Weights of a small mixture-of-experts language model, trained from scratch on English Wikipedia.
Training: a variant of SOAP for the experts, 810M tokens, 5800 steps.
Below are experts of layer 2 (counted from 0) of a mixture-of-experts language model. Rows are named router (the router's row for the expert), gate (a neuron's input weights, with its number), up (a neuron's input weights, with its number) and show model dimensions 0-255. Each number is 500 + 25 x the weight over its row's rms, rounded and kept within 0 to 999. Numbers have three digits each.
After each expert's rows: "mostly gets" lists some tokens that are sent to it at least half of the time. This comes from a sample of Wikipedia text that the model never trained on.

# expert 67
router:502571478458529506519493507477538522532468526480526516523495508522440503507486531475517513519502533507522480471492494517513518531490508516472485496488486467476503555469456501477469503511508503521510556484471474495460503470502511507538488513547456475553479508495503528471506477511529517508487551482503531524512520441473493477491464522520506502459482514502469503525533514496464502471496464490512539498524531529503501512515474435575505500484531521549504522491501459466486494459514502464505505483512468446527526520515481496514481509480479543568513497491514500516513500502483489455546515485454484478496513451488494524530480504501492471489542514511467507498513474474505511511469507522535488481453484507528533512512477485541494475505498488539522461524523492485531497530482474
gate0:512527497514526508491480482478540493529492518493496531497497494469496519502503481485468513544492543484491525425514486488536477477450499484499512444472565524508544532468514506529439484478536527508517515541548498494503481492506510492484516482486496513493502542504501482460545508489473496546486502468507501510525496483514514512450476476505508533489486534514517467511507518455490542509505494513517506496503564523488493504489503497478495505494536490454545511496480443468504438511517518535511507485501469492510486547550477539536472509507474521501456522519460477475485470553518522456496503499519539458509480478468500475516510440498483517491497464522489520506508515499472476495524525504511480515503485517533475477502419487529502488449493526525482498529500466487504493484474460
up0:521488481463545493468483530444500476495469501506496437534470499514472481486511510519473529523524498490481485505537457529534491548491520467510501484507457452520485502477508525488474498486520542543552503499494461486516510514514528554490502490522483481527506511529517480479512519517502497528519518479483518485529490507496518499519469506449507462473490507497533524520519537536485533547530498478526502517545494530564501530519489470497528524482478469497495498514508503524479539510478478488451495481521482511482462485503507528480531502552454507479468504485449500498476508536499520480481470510504569474461533481462509546523530513535527517519536539476515473549544486478511502523441522519529539540486501497501492511528480500505499523521474513510527512518505503491491549491507462
mostly gets: " one", " two", " first", " their", " its", " other"

# expert 124
router:465487534477478540508471523506492518503491495467479534474538542493512543510508497457494521494463525499477454457469477515488509508473505476483500518477483503584486502473483559453495488469525523491507501455515531496521508457481485499510498490492514485483474486513505537519462527486534514478478555507503515484515539466498496514452518497538495478520509493473526447477497480539494499493485551441497501498495495527535518480504505456498434479479484493511513518565524523500479480527531535491498546504512440492475496472521536495472500491508519527510464507508521473511506529521472512504531522503462498504520475478486505468498492530516500485480557505503474523487517506470522484529507528511466463487424542495483505489464468490488486527483514468530524471497450532516502517492489492
gate0:539505517478537515527516536464497486500464484464500512488499499555465487544459495516510526508515517525528463482499474515514485507559478515468462484495504549525520517490497514472502528460471481490463470510515516545547439505518497468507472481505501508503532517520459467496487497463534490536487493453513564477474524483521495515524529495543488549525467536533516524478499490496514478510510519507484506484503467501539500513509464514531479493539471489508479500524500504519522443468480516534497468477496494478539479521526464512482548534511479523510515544475520499489509515517532537551510509466481522466508482485459475510507535485494439507510499474506470544463534482479511531511475509484492506498495536524499479498467521496485527532517494543548457478487491557497524483493515508
up0:531525464509476477466498451476438493517482517501493483498496483468487481491528503507519511479518504503555514501508473514480460547527446478492470480507452540485525499525481523491489477493539477516506498522492479507498505531429501530529508530564474508474519533554515469480513490495489506524505500517497518523526535466504533520499537472498487508520539460490479524520523478503548526482484521491530473502469506498505501499498506490516510462523508479467485502481530532527474521506474515519448472543536531504497502490528498501504473502519544507463530495511495514454468487529466547528498514518482498464514495508494502538459532530496494488498521510519522457504462508556487508486505475476472489528520475507479566491490495518491535548533476470545527568515507486460509494495474452
mostly gets: " R", " L", " Al", " P", " B", " J"

# expert 29
router:494495508479534528493507512479520492514511470518504500445519515500475527464513511532474536472490503489471501525490452530519496501491506515482452519496544520554536524487499489491491484486476527472503501502510465544508513463480526507529513504511486468541471488520479531522468496512450536520485528522505544499563499546508488465502508508501473516490528499450485480481571517532495463490505512478474543542496499502480475492505461488508522493544510508500465508543493469430481478482472511512485522509530544493481540522530501503491495512501510531511514527502436508516448509529476532424511489492496502470521495515478486460462441504495461506521516470502477510462505523498459541482494542514497490500480503491507527455506460500533473495542511490518534488459469513518511537488480503
gate0:506498517497497472514491498457512522497514474503490498481491524525514519546473514488503453530530488516438538495481518495565497531537495489491459468509522533504482533483532490544503477475507509493460484545470526482524502506477532550485479521493473523547485475503501522504521484503464495513490530511508493518497502462481497478508550526476491545464545545510492478514495516557527508515522535555499545460474515571461538484495454480471518494534513495497515505518493493489475498529491499471485491491468485494491487508557505481504496527483529503464520514487485495542512472534476486502508474481464525483459545496503484492484498473476496499509468481492505517472518526490490525555504547510513464499509470497491527502505484509574533523556479468484481509481494459500539509474453465
up0:496497503506545525472481463491482549513506538530466456525512465471503506517501465505469507499506473527505505498496497496519477517503492498497438463497495464453481517462474508531498474486471513527497489504497506502509534488472501502560494514548532506476536548521476489489481523502518497516519490529484486543530492501500489519517478487472483541486511435498460538492555475477457531468461454485487478504544537513537470504498542507517546495499522516485527493509511501505490514514518506499482479500537471493526478440497461527470472514520450486464476494506519475496495470500488473458485440531544502523532477517518523522498509516519467459503553512507488469507519498534472485535524505485468512514502510524502495481474512492479507490556506469521495534502513517534470573460490464
mostly gets: " own", "thing", " uns", "left", "?", "."

# expert 105
router:482529473506499489529478515486522510518518527481525509446514477545505501495499513480515508485476501485461503475511480503483496489501513508478486523475499480510508468504513504527508478472491500499488491496517515513486483497478499512538515499468508471521489469533533514492455491501544478452489479477516517494539542481469502517498497448533494428488532498489499449484468524522480483516485525511491541503453537476470520562479457455525517455506514475557482533527507581511529489526503555522465501502535526476509482509526505526496517480479482524519536525507483515514481499452511480445516492498511518476502510467463490510498509528493483500505541502529500550506518499515489505517451539511465445500467534474506474478501448532497494476517505457566529487470514525520441538511488502
gate1:493491492483505464471472487521533500486481494501457493504513499504481467506490418530478478480577474486517475505469524472471496499517490499533488521491487482491480545506528506496519482501503461464513498505505493497475498529511476477529509482483485463534473536520512510479453527463466487505507454487495460505487495544495486463509522469496501492491503496523444534530473500512495515474473547526491543502477510483511481464496478500534527482526531461482466562492488501517512483514525526534479447509501539508520506498525476466514500520499480495494455496518534517478490537499458436509532510544429511502539465491473470518501529534468467499491463494499499540549515503473503488498484524511520508537470437483498455492526499491527533475527560495510502537517496515526509488503508495
up1:512477547504527462498483552513530487461485477482518531504473437501478486548471471492552515508472463510500506498481491493494521552500498506469499486531552452529482515467504487485502514503444501460501491467524525505502497461521512468470494526455488479536486478506484486506495505493563500510508528495496521534501497498511538548496516485500529486509475521504501482535508513513481475538475537470497475518517467487488500502473484453490501500509528522508487473491475507454496483512539489533502474502505448468519508514527520516468512469503509530455524484480473476542473475571493495509485483493479495489518475494474492514531504533507542534506461476484502497496515515505525519483506491474466534494528504558466497492515498517538550525568496462548487546503473489524499552491487556
mostly gets: "oph", "sis", "Scientific", "cy", "ont", "cer"

# expert 54
router:491452530515492490502482468519506500525474487495473504541509524571496514446567493519537484460447506486502469487497464509475525489508497506480479504470549499523493517460498512487455513434470489503498435513506520491521499475482522521497530501486487510564514490508534505504490485498508530498480529470511465468527503511520480487486532502476528450496491504449461440489517492497499487510486464491479480471471510492525505525509490446514478529510433454498525518489478529481515490521526524486500497502526479495474523478530510472523471456455512509495511535499524527535482534520505518491528545481512496493509483478457546529513485519526468487497514477451492441516488450529510500529465507460511453473492502472489487481472466517454519490508533469507514502499491490505485507504514505
gate1:508485540484476512488513467512470494504503513525500524524483509532497450526482506524491485508512541504491524532525484438452499508536504538500532462500526511488507514473537507454515451486454499478504505487500499536477529545485502532537521488485484482502479469504536475462437501546489508539530517514473505501502492509513474498461474503498501456540495561508518543498487455485523487472536493508484515510466474488503483541499512500532509521513498510499533521489514502487502479496506466531450497515513513458515496485531473500513523542492492474497534535441570477523485551534505518489466527554505508509480474495520490511513502493479509501488534516435493447516536482497520495500534510526455534537513525489548520499494509496479558477500462500502482542511506529542532484517507513
up1:507468530526536510485533537515490478472516528473497480475497500470490461496537542504546507552514526524505478538518515463480515483474524511494449488522481486503498494498463531489514484527499492479501506484477442510529524462529458495496517510504518518491501478510509495529449507481483547469481496480475538516492502552559516520465517487517522495484511524481527485491479477484528487481487507533470486474542486506520522475461520507488530522487537485502511513557504525460507483506505486563498515511460484506491465494479463519480504526516523507475486472485489514539545431506529521535480492507490536515481512495522540497546465535502507527493509519488495496465493481492550549522511507491506541524519518552478532540448452509540517558498502481522487493498470483528532530515477531
mostly gets: " Gu", " El", " Sal", "que", " Ku", "jan"

# expert 28
router:515480504513515512500507481494495476521491514499452466494501473493448529475468500444471495482498514524517491489491474490504488491506496508484515512474520536577517510457510534467478537498509510470511535476472530491498508480482471499536539516539507501561510503549540507536472525502489512481433565531554485503515490507481553517544495501492476489487510476470539505502484473498477520503488532537528469504488469505536531521529493483504461532500438516505490473509524500503485500535535519474477526500548490509478503497521488491510459461526509524542533518502512542525499504498484494500535494469549475476469497506502508508477521513509493512492510450489469507511542459543535554516482526498499495487474528535498480514468473490465525507442496504531536474528489519505468533512460479
gate1:492496534539527496463503465502516498495501478546450539508501495493549485476480500499486486514515514486494531444536520470438505498473466552486511529505475519476479470559512533456468520444554503506479528516501546460500490479549519508506476496466475489516512494538528481460542476481500527492502532525506493462476490504532526472505484511520513497520478544483507493540486469536539445500500528530493490490458504461507442510503462485510515506487511509473554519497505510519536468504515471489511516474490536493501507522494505499494494483506517500497510480515518468470454503476463487466479542512474505521535458517521466524499485480524514478484450489507525493493504502475498534523527550478507572517484510499509466532521492527493509493472499499488505461531476461517547499515505521
up1:470465511489523496471517505510486466499501541500518504540497475496477447491479496526537480495483485466541510548463508502506447532504501504510464474482513452515501485466485525503493457505534459550483501523520462539537510491496478513506478453457481521529470516502507465516505456498507496488484489481541544520490520529476507509481500528517486491458533496492505484485545489439536532479440507503518495512510495514486475495477524489477556532492513491521504509483507502476500478476526533510483531504456499477454514493491511496488503528494466486445449507465500514526528510475461472500476475498515522485548503505499495520553476500449479507500515496490520505492562505519483514480509494536500518557478471497515541550450468490507524483492533489476476495503490474533565493498524453
mostly gets: "t", " to", "n", "r", "d", "h"

# expert 14
router:486572493487513509516486481475483512509535532491501481475529497518507494482500495492502498488454510501462510486530486553486475488509476509495484509459483512568481492489514501509525463473472497489525459517487515488510481507482514530513508499472514468510456487524544512503502492527507495483482508506478509501514499530457481524521530484511502433544507472471483465526502511548500484457486474500492501482494513461544499587477524454494469475501454492518482538518497555490515490463539518499480524459520471476538496534527525535502531496468500515488502518473451491523501508467481500482500477538465467530506469444473487527485456483490473453509530497574468482472522502507490526551480534492489498484485491476488475491478469489514518477461502458544526494526519520522508501530504483
gate2:478466476473492518509527539506528503523489523494475501520515492504484520491487473513550521475494437516522503495458468489451525486492467512485518522488501504504492505516510536551526474482483507514455501505520496550468513505493500486454500509486555516491487526467506526503498470513506509549458480519477479452526535489465523486502506453498492535499471425497521485493516490469497516533442494524535465496551487480506522496520538511529470484481473484493484477497525523492492523492502517527503531498449527509563494461460480506564457507501489485477461514503490480494537517530492501499488487547524509504492502547497495491530489496530495509526483523500502472503516514544527483499458494459504523476508487553452519475483460501516491511520459531516505463508517526469454438475535496
up2:545504471524467463520502489518496518478563505492485504531502517489512508480527502561497548448494468527543505531482511502510478485540494508467503472483497529516515553497489476524480505456500558521492515556477515501544484526488561523527487464473534501474458492479479456527505532472447509493516489494529475475532478532544518494498476518514481487511516520502482534504519474456553486518471477519490499525498520452478497528488502483470506471490520506470501489470476484466554483483455512495517488489458514483470491479499511532501485499497494491539514479490527516514508517480530529521499538459497490477498488509505508563544528519488530513513479487501475528496501520472535496488530531535519507517516499502482516524524484502494477515458488481495559467517479477528555525511503438
mostly gets: " species", "ural", "ic", " cells", " protein", "bon"

# expert 60
router:499552536472523495524522524507480537503487506505496488521484466533495503467543488528495520449469502524519495506478481524471472477524491523454455503482489498476561498489504517488527492475499515541514461483525490518489509496498484538510519523491474480522488492504492519486487512497571469483490484511520508518538511517491501502497484483524502460506510518485517537496572523480480477511481484535523488491470524485503507468484540463493507456512516512524511460528534545464544523504487570500524497470496496488522471490513542564490457513507480511537543502490434513525461536475511481513497488516486490489536494485486512484481470519468528450498519484481494507554502499471519522545474540460512449507491490458526497461536472505486486472525511488535520505481504525473483529531456465
gate1:514473498527503458468515499505507505509531501546486505528544515505516457487509501542505514493527501505520530490459515441468482506497516518509473475480473504491485487503545518530501500482503503491491471546540494491501495544486519537504500478505447517469505454526503465507508498505500501482512484492509525528446481475549479468507517503503518499496496512495512568478532497535531511499532542507482493481454468482532482468514516476527532465509536483524489505503495501515498527483490493498491495522478454491494486468533474461499541503500556532515445502438503470479474523498527473528498536501492512463546486536461485474542484484448507510480475513506449506525519474492516492492480516531548509514545465467521466501473487477498499470538492496543492491542478492524543424494498545
up1:509480524452477473460465511505479502529443483502483469486550510487512499516493520498522512517463462520505512495482516490472492507498531519537503474550487500477520494535500462463520547502489459462504516475500526499515547479477508502539469476451502516512475492525497484487527491451458504465538496451502565480526457494502515513487503518516443452529490533477508469500511515511506519500499488481492465519507528473468489534505507518493511503479490508510514439523541520472508490527486537518473496475489475460556447518453528473516493510476491515461526502524456455530449485519512480485453513506508518474499500483485521475526484489525554476496502536477482478477504483505510493453534503529481496535538461507475540509460508468508490526513527514471531497502508503544506507515526508
mostly gets: "weight", "ian", " 1967", " 1944", "56", " 1996"

# expert 39
router:475502497483437510497484519533516539538495480500482492494512497559480516448514491484488520476463535468489489458452461530502536492525507483486460498486524478533511503479533494470519481504484552502522508509484518491530534491469514514501504494543474488478498514503492578474458506500465509480486498463505516491521535477485514480494502520525495494511458499453495508513489471536474451478523524470506502457486512535511527477509500483528490467485447486489506525561474468486508494487470523469520495462524477513453475503534507457500476498463487511489508569522521556514524530524462502490519562498499513473495515502501477487526466507509482523472506467508474539538505511525481483495502545509478461500461525489466545462487479542511487481491520536519480487512486542475488505519474515
gate2:496522520506509478540508481470492461498488530488506454545487521483526451480474519499511539502509526508492483452540483521484548543495478480509477511478485508550497498524515526553543478536502492476521456546516495494506498511510506446514492475541502502491512504490479482451504494518524524512481528499474530552498500525498483481470513456509503510506473462434502519522539514494479484519492482477523461472485487505490515490498478554496467477530495478560506500528505479516483466531514466536548549466522536499559459463498508495473481503524507498476511480512518533476454494523471517475508546465496469482517525546495526465472489526497550501482545505532513474495494519502465451468475522483487496457499516484537491466512504492486502491481487527493490497458510534524465516486492515
up2:501492500477516471468456510528537486476549496524457426516530476477471485476505482534478486511491501493550484505456520495507535469463494487530473518526523516540513454510507503497490444486490503497476489521455484508517509510462490505501490502520450488507475517507495519513499525505477493520498528483502510537477537523511534457493504479478521543497519484520501483501503502534491512525499524491460480518499491466467497506520512510541508501512456498545530477467447534508483505479549555510470486492452526508484461533585512478459512506493498471513468509520507533492493528488470498506479516524473518505512484516504510522530539506491490480453482534518490486525499486533488500478474474484536512529482515511506495475453520519547471460485534496483541522528456472494476577465515475
mostly gets: " film", " album", " music", " song", " video", " episode"

# expert 10
router:515527493495488520498488531509487544520499504506488483528534520511501487508498504497487515487482463524495485552558459544459552541495493442469497523484489522477495534523515505513513532460465494500525552528495502531488543484480456516543516511503527520492469486507495548487466483480504551475509509510463518493525492522482531496507492550521533474473515492463504499508509518501472481486486463468508542496487494480508501411503503492462485497549492547472463460520492518455479514532452518520478515474554528485504524463532520470531510455467491518500526511497502518524470484466496532471539525487512493485490488514524493470457491487472495516507505499517500448497489529498481536504466479540471485494500552524510454475493473512520514490504500506515508474475538502507492499535549468
gate0:531474483491486489517478518494475543511527549527439514524497533507464496560506538477496550556464505538516464492549494525478556488500490475495516506480508494481524488504488500529499518501506481492503532488520480532514478496506515503507488506493506468507485476524474487521509509540483478490486490498498509529455502480491516490504515518528475469506531482536436513486515474480494504499503504513465535528501522500497513535504501495518544507534518541480511468454560475495533518506464495500539490503476478470535482477507474499500516462508454507481533454534533474489505545472514500514496551449473540520532520536501526541439460458528487481481536507512533500536516558492485482444518482477533514484499505502508526490503509481560464484484461480490466499493473511473488489495526520
up0:498461461528476519555459496505512464523515496531522475518517495475453455510494499509475471485486486536505493501462463507482450546482483486491468484517497511461494498499546564488509547489507492497534522505500537538486476474434512471526515538499484485530486448506495479528517510496481498525507517527473539510500541531510488512538502498523483502501540521485488516531494507550491502463488517514474503520507500460548519494450492471517518470484507509506513494483515463505536529480530506502502437502501474452485499472531465496502477498506483502530431445540529522473475510507483514513503506519469519470531456491490523471505478499567508482478515490462511473505485497514492511547540501506503497503558518479473527487501454546496503503498474494491511510541525468521479522480462494
mostly gets: ".", " States", " .", " where", " so", "!"

# expert 119
router:489483521496443512491480497529525523510514498524482508468509446541471523480520481494484507509514520487500503482473475519508513490495463476445442516477456512508478517507472469462484505487497550503518502474474532532551523495475514532474513491506429475466541520528482548493456486528518486494446463500504504488511495513497465470514535525486487475485491466473525510523485498563458459499487510524514475435467517505515482538507506496508484461512447511482513512514468474487517494544506517473516493498500471475476481530530541490534511508530525502502492514499503543522501557509495491500523521493510493520507515493491490519492523502510479509505549538470503537530476504521525485507486516466464460526457493486505545486479472575514465517515509511515537483533483549505490464536489490
gate0:497515520538477513552474506487507528490520490489507458494503508510516481531534479503504502506461497507457466510507495531496489507464489483504488495460470487485521488527469479546472489507501482510511520474529502513512505501510488466469526531513458530515464510532506506535507497525519521502479504509546505482499553474484475489528492471486514533478532552507475535479521513523481468481491488547477529502500484507506490495534510459514485525534495564456536531466533457524537504546484500538489487503509520454534505504528496506519507533487498466481477518510459493456509541508524521516538489456500529524565482539472498526468506510475489460511489504495550575543509469490497511450521488485500554552496494502486515502441462529504464489519521496508485482467514483503532540463477506
up0:486480518453535499473502497503443528523459445489525486472504489442486546478528471492490515474494491480459500523523445533486526517490474506493480486510496527472513525456460495522451529499460489486471480537488546514544520489489508533547515459503515513511493521495522476483489511515514505486555523521530508521503511533506534531512542467468498447485498494508512496506498547522466520517514505488512506531518474488502529461458519463495481489477516513516490453545551523517478492471505526498499472452522513517516470430513477477496525476549490507489466486508503522480487482519497501495518453482493502499480545498508504488497536494499517491506530515504503500487538512493517487503477524518501514495531493574495508508469509511505508528502426478463504530518499496502487549467492432
mostly gets: " British", "+", " music", " India", " Indian", " television"

# expert 104
router:501537484477471496473487498527507516533500515463531475523489518521483525512500416508535539461502503534525465520559476476463509519520473497467495525485526481485528492508474467502494507504498526455526488478528494488516472488448465522519485552528516478495496508537482491494511529484538550481516502545482506540481461510481567481494516534502493460496475502505480491447533518523475468498522461501535493522521523500518500498498529501516539477467482441496504525523499527487468514473497524462473478463479456480480503490519483470490485490499494526508499495510502513529512499491482505494498524463532476535481545454444488473487500499530504515464501471527510495544492483451582493496478488465480492510489494486481513546499480515508475522521542484518495462529466498524486500526483463
gate0:520486467513497503466520534477518543489497556457495473505493500554477485513448501440517511548515523500512538494507501495504518504483511515480529482497541502501517555473445473534516458535452498487498506482540557490483463495548515519504498470453475480513479533503491461494520519521493506502518483487517534551481516490518496513517490524498466515515486490518550465450510494521515552541514511477502503500486538511508491522505466490502457484503513479503493503466525573479472505522503501512458539487485527519480489535554513513494496530494514466506500482517495465496475489465531459482491514511515475494432479506465532500496504531494513559487513492502498481509524540501452491497484495513510526478481514489487464532546467496534524476514452512483527521549498521520520515522497499
up0:510491511561507545517480471500477516519476494501536446499487462495487542547508459545492513492451484493491510530480452454502446527516487515490523469514498508485535490487476529512499489508501522560500543474454438525547536494470499541514485490525523470523493538485530504490499500514509518521504489478476516523536536469504509518518486527470492474540533504509521498487494500472492522479515543462511497521501511494522560478534486456491547466541504474472505483474495485500465519518511472518520526504475510500504458542535480513486515538513491491502525549508508454476459494526480497512456512470492506520478486477477530505492527503458452523466509502479528504551523536479512488470528543479500503475507530512517499500493510515527564508515492548529503515483500517517525531488495512
mostly gets: " of", ",", " on", " for", " at", " about"

# expert 43
router:473454518510537537510476532526509506524466444505523477448503524506522499523565484481484494508467514504506484474481448503537508499498510474476488508458467477575482488452506459459401512489492505515515526525482514498509501448504494510508534491506517498510518493496476501551459485487520520462501479488481519511502514479479480456468530525485515446502506473497503476473504461500494489493513482525526502490488544464584517510503492504480445507504444514486534502490509532502492495524512516496511517526525496488500530532538570503525487496476485505486497509471512478509491514519508513467530517527521498512494513447468515495492512554501501459491554500494516504528535498497513543533476495480485479457489499494475491509455480507508505501462513493525492499488475508491474531499541477
gate2:474485521491483502459491517470508490440465502471487557482474510519534551487521496479523554433465488511490529513524496463548491515465448494497455471455504533528479538498525513533528479527495494493496486518487530546513501485482493515482532461511499519492462534511465507516454493489495505494508460509467482489525523501462506503461487508452475490504534492524506501508540511425515526522465434474493535472508514495472512470523467536503470502468472496488506497474498535492478492508491476504490533515484526470489505535512533535502463527499449464501480506499511506509478495524501512491475514485540543487449479488501478461531491483517504495483548511493526495503508498437501526509447461499482476492508476502518510468503525467509543494519497519518496494459489507542479490528512515
up2:505514520514549494531517466509501490477533477497476462492503485514470494554476503493473537502488463499504473485494563490517527497503499532510537480486534517456476461512527513503526525471516492493521515506502508491521560529500513463541486503482517510483487478493486518504507512466531486524533558451477492522479456488541447495520474478516513496492537511478487555530554469485500478486485527482487431489543482471507491524471545507473481501491514520485485489500515510471518483505495498477506520485523551477472467518525485533505458478563496479513517466516473543482496474467503465499465473487444480475503525499517459516521503489489495473526527551522501458471481504537479529488473496477521545534521451501525528471508516538462501511489493471502537492491522509479472510485517534
mostly gets: "án", "ár", "iel", "å", "mann", "ø"

# expert 11
router:499528454502497528495519501557498508519466520488528486540491492527507523521498453491520516502451512519483468509518490507484478489484495493493493510474562479458489482506476508494492507500519527460513470494486503525500482504466491523516474543521521513464511538528474506505499525509584510481512523518500505515486482472493530464466509536509529423471468497505466520480535433508478470520514507504525529530493504495527546516481477493484522466466519465473509515509497494481475535515524502491484504516494497481484512456519514510485503485499518504513480514497491517522498502503488530477500546449523436486475553483447456476475498507535465510500543496517519503504458462533512532545422494457487489501487507451474500538536490485509487528481532494533486459523489503473519522531461488
gate1:505521545510513483490479525436435491481527482513514509462485496527540516522468453504490511537534510491468486524491526495487486510471491533463519483495501479469483474504521507460501497495474553501541474502483487535482497493507524472516499525485522512514475474496500445471486513525502450495521506483416510516487496533515522497495493510530465478523495513528507524516533492507490532476492484518478479481515522461490448514519495501487520476517484472500428513504479473478490479528497497545474492516541464525548535510529481475483493515518510479489585547508496497492534539508478490519521519524501498482536503502490486518506462523489506498477493507491530490554469536495468460472518473480475508489490501470511495516484524504514515455537514548457515478512452435471514512504483543
up1:496490575496509487510484487497560484453496553532496520492551497518509526519476497502515512481513500532444500496541499475454512497487504514513525547491507481470480463494509481463511498511488487494465509514490461513529485492494494477524466530507518513521501547489503465494488494484518490522518500508478469502470498541510505493463516489484522469513494533465498561512450514504518521501468464487520509485519504472497485497485483494492562504516510510470510513473483493468506470481501499504487463460495540470569483509582506531476536547474520506516519524526489501527514499531510454493502510491516518437516482484514494530505508516477488510502558553475551504502541506506506479478515491436488499520463479504522514518462502456466522457511537507523538484488501435516523482486513493
mostly gets: " of", " de", " from", " during", " part", " around"

# expert 56
router:538510517475575480514500515551500493502464509527471483494532504507479496477509500511504521520507515490484480539562502498457485512503539497463508530497510494528498507500504511512497531522495514501522505522474472501504486489473431520502528554509481443500469468493482536473492477483440521475510518499475513489495472525491507518497478537542507512480493470478520481488484451475490482506482498493476500528530571486515532503538482478462521529517516539529493536528551542498481509525513502496466520518514464486465510515512503526550514486425486521490547475460521463504491507499495489476486492537500457462464516503517498473476517499483472516496483477495488475426499443529552547502492506477469496481500487514504470489535501503505498465454463498506499509485552523487509501521476497
gate2:456515488484517511506447490494563485444455564527493499523503479484516526463564523485522503523472510476481505469497510523530498496505499536526534440531496552494543500467490456508501525495483496521525466498531467516491522509506497496499494509470544517487500495491536521491459456463483492496461565493498473495528465532486516491450458500536488520513479482446512519493446471507489474515465482497506512517513545461482524469510487516499498485504477547500451515530515523499458472513511507477486469507510500488493495498492511474545467498449471489525545537496483513492491481526487489478493515559493476501516548514513503450518477543511489464530523522482541485503529480523501524494477495462476499496503508487490504496474481479495495476494467509477493512514500550508454473477497506
up2:538479520495530454510494479477506483506482495510534476553466496445526512492534533460518481480477486502517496493512510504512502497511501500488518525508490484501522517523506464494500531520506521498533512507499482502483513511486485488506515446457505451527524504450497496510517503505509530486481530520547512495480527502545514502483504533462491527555478475508472531552527542533513547547508514507522500487493492475458519527530492495510517525483538476483475464528463468454501495467514527525463535504496458482518528490497488521463464528508478526511462507523500429495477543497469513537498471473488532528479518497506514517509543441483501544534515505513470506516496437497496487508571502488545485519561506517521486485532498458470520501480472468497508487505567498504521519490487515
mostly gets: " years", " area", " government", " history", " population", " city"

# expert 71
router:474492499496526550492501496531520497555460477487478473462542488528478529476603431504463523494495540479511481472511489532466503510519473492455508521483498484517508474506484478469488472483526541461514509515501526497513539488481496508488494502511479475469484465538529544470453503510509511447508535501534519496530482536457499471456510511487482421490497459477499471541502527517503458490490537462522475484434477510513512505502523481504506484485469513485513523479470487502541499520455505490493488513513534480518507493518523517462502525487486522492502524520505519525513558512483490509552493537541485490519531509479472467475494525497495493513549491489460464520508507481486481522479506505503493481472483490460516515480468505510486489473509525514550495475503494461486494527482514
gate0:495491507486493546491489527481474497488512482519457467466497528501471537529482471501511499478537526509491479464493530489472491479520553485492482510529482510466487501473474479513513482502538486484509496461528487500507521520485516486464510503505525506535535481529465537479524498504506541506511512517542485482497480514505479467499465524437472524506521509503502512475503512492519499499519524545488546473557509533502495525490527486518547505487521492503480516449458526488506497511472489488514458513452451495461525493487517528519536550498534504469477550494427508506521504455558548522551540461517509499512517521523530535495503524523506481535477508507517496543537500497526503472519525531502474526496517534521475455509459469520491493509536526474457459513515520488543497492481442
up0:524479504516539504514483487473506496534519510542499454469505530484485509501481493461503554487480527482465478471495460499503491548488444540498543475509452456506473539483501458489502524473520484486542485563462523443465477464508516538530529532511501471469529505467508509459494471530473508492515509509501535503530545501496488482513496488473499496539510517487486507483475527527547518483477518466508450504449491490512501488522477509514482508476500499495506481519507516516515492492494520513527522477489488497499487499481504476484525489516500484464476514521480529513517473562495500531488489536498488477502534502474520502524526502543541532468507447475518494526472454478511483484469505518437491493498481523480517459483527550494508563513430489479539494496516495497472503522531446
mostly gets: " film", " University", " New", " School", " River", " school"

# expert 59
router:465537522452543505507493501527495478518460456465515486524519513510473517475522502541506533521426519485503505475524484498501445501469532516484486519488565497507496458487487491517485524535434498543511556565503505448512540484481440503539478553535502485505473494472498529483456487469496507480525523486511520485510488467451486476473524499569531492481509476470509498464507480511447460512499485477481511522519487500522488422506508505514480513483539477494489535525511495480525493491494489501468512468515504482496501505518496507503491455491462523502518516483528478508507514481487483493515524460506478455490486486486480479474499518510506497487483521512471512527467453514480523531483497503477463453521518478513514476527483489478454469448507497517511476524524516504494528501495517
gate2:468493545496495500533475485455510514469474529483489492515510526493460511548546533445490502508487459502535439460493486513488501489495484473509512516503522514495464477459470478471480507496494478500467430491496494535501529483490527483495506493503516510458488492461475525495498519484544469537482479529494480532499516535444493524486489508508518538497493523554546507480471505503554523516472479486539503490503521496479512488491459466513466497483491500537491506487524486479497470475528500510540518490514507438497480530529487543507471512489501522498529445523510474451542513514507486466518487499511478472481563503498508459507499501517497444474524499494497478485479492492481447499491463499480490464482490541481520446507489477471513445510512498502459487484530532557454526509486517
up2:523460524486490513547516460498533465508545455500528498511448501493499551481485470528520516534493532510480524501509456481529474471507505544465530447500518531525498485534533489514494505492457499462513517509500489488524565505505470484506490478501423509528503513517488519501534502517458474500494502509499523477515493493550499525471529528518470541479507528509521493539495542519505446512547471497452474501484497462490491516518459508490485518458475477490500491459481532494470496498467496521475483482475486516519462493507486491481489462495465507511504501523460533545508524547512536531457492524482491544541491467485488534488520481490510533562504506507469472504471451467527506502494535490480526517497506504562497489517518536490511541506520534522534514492514505519501533492518516
mostly gets: " des", " church", " command", " bl", " forces", " attack"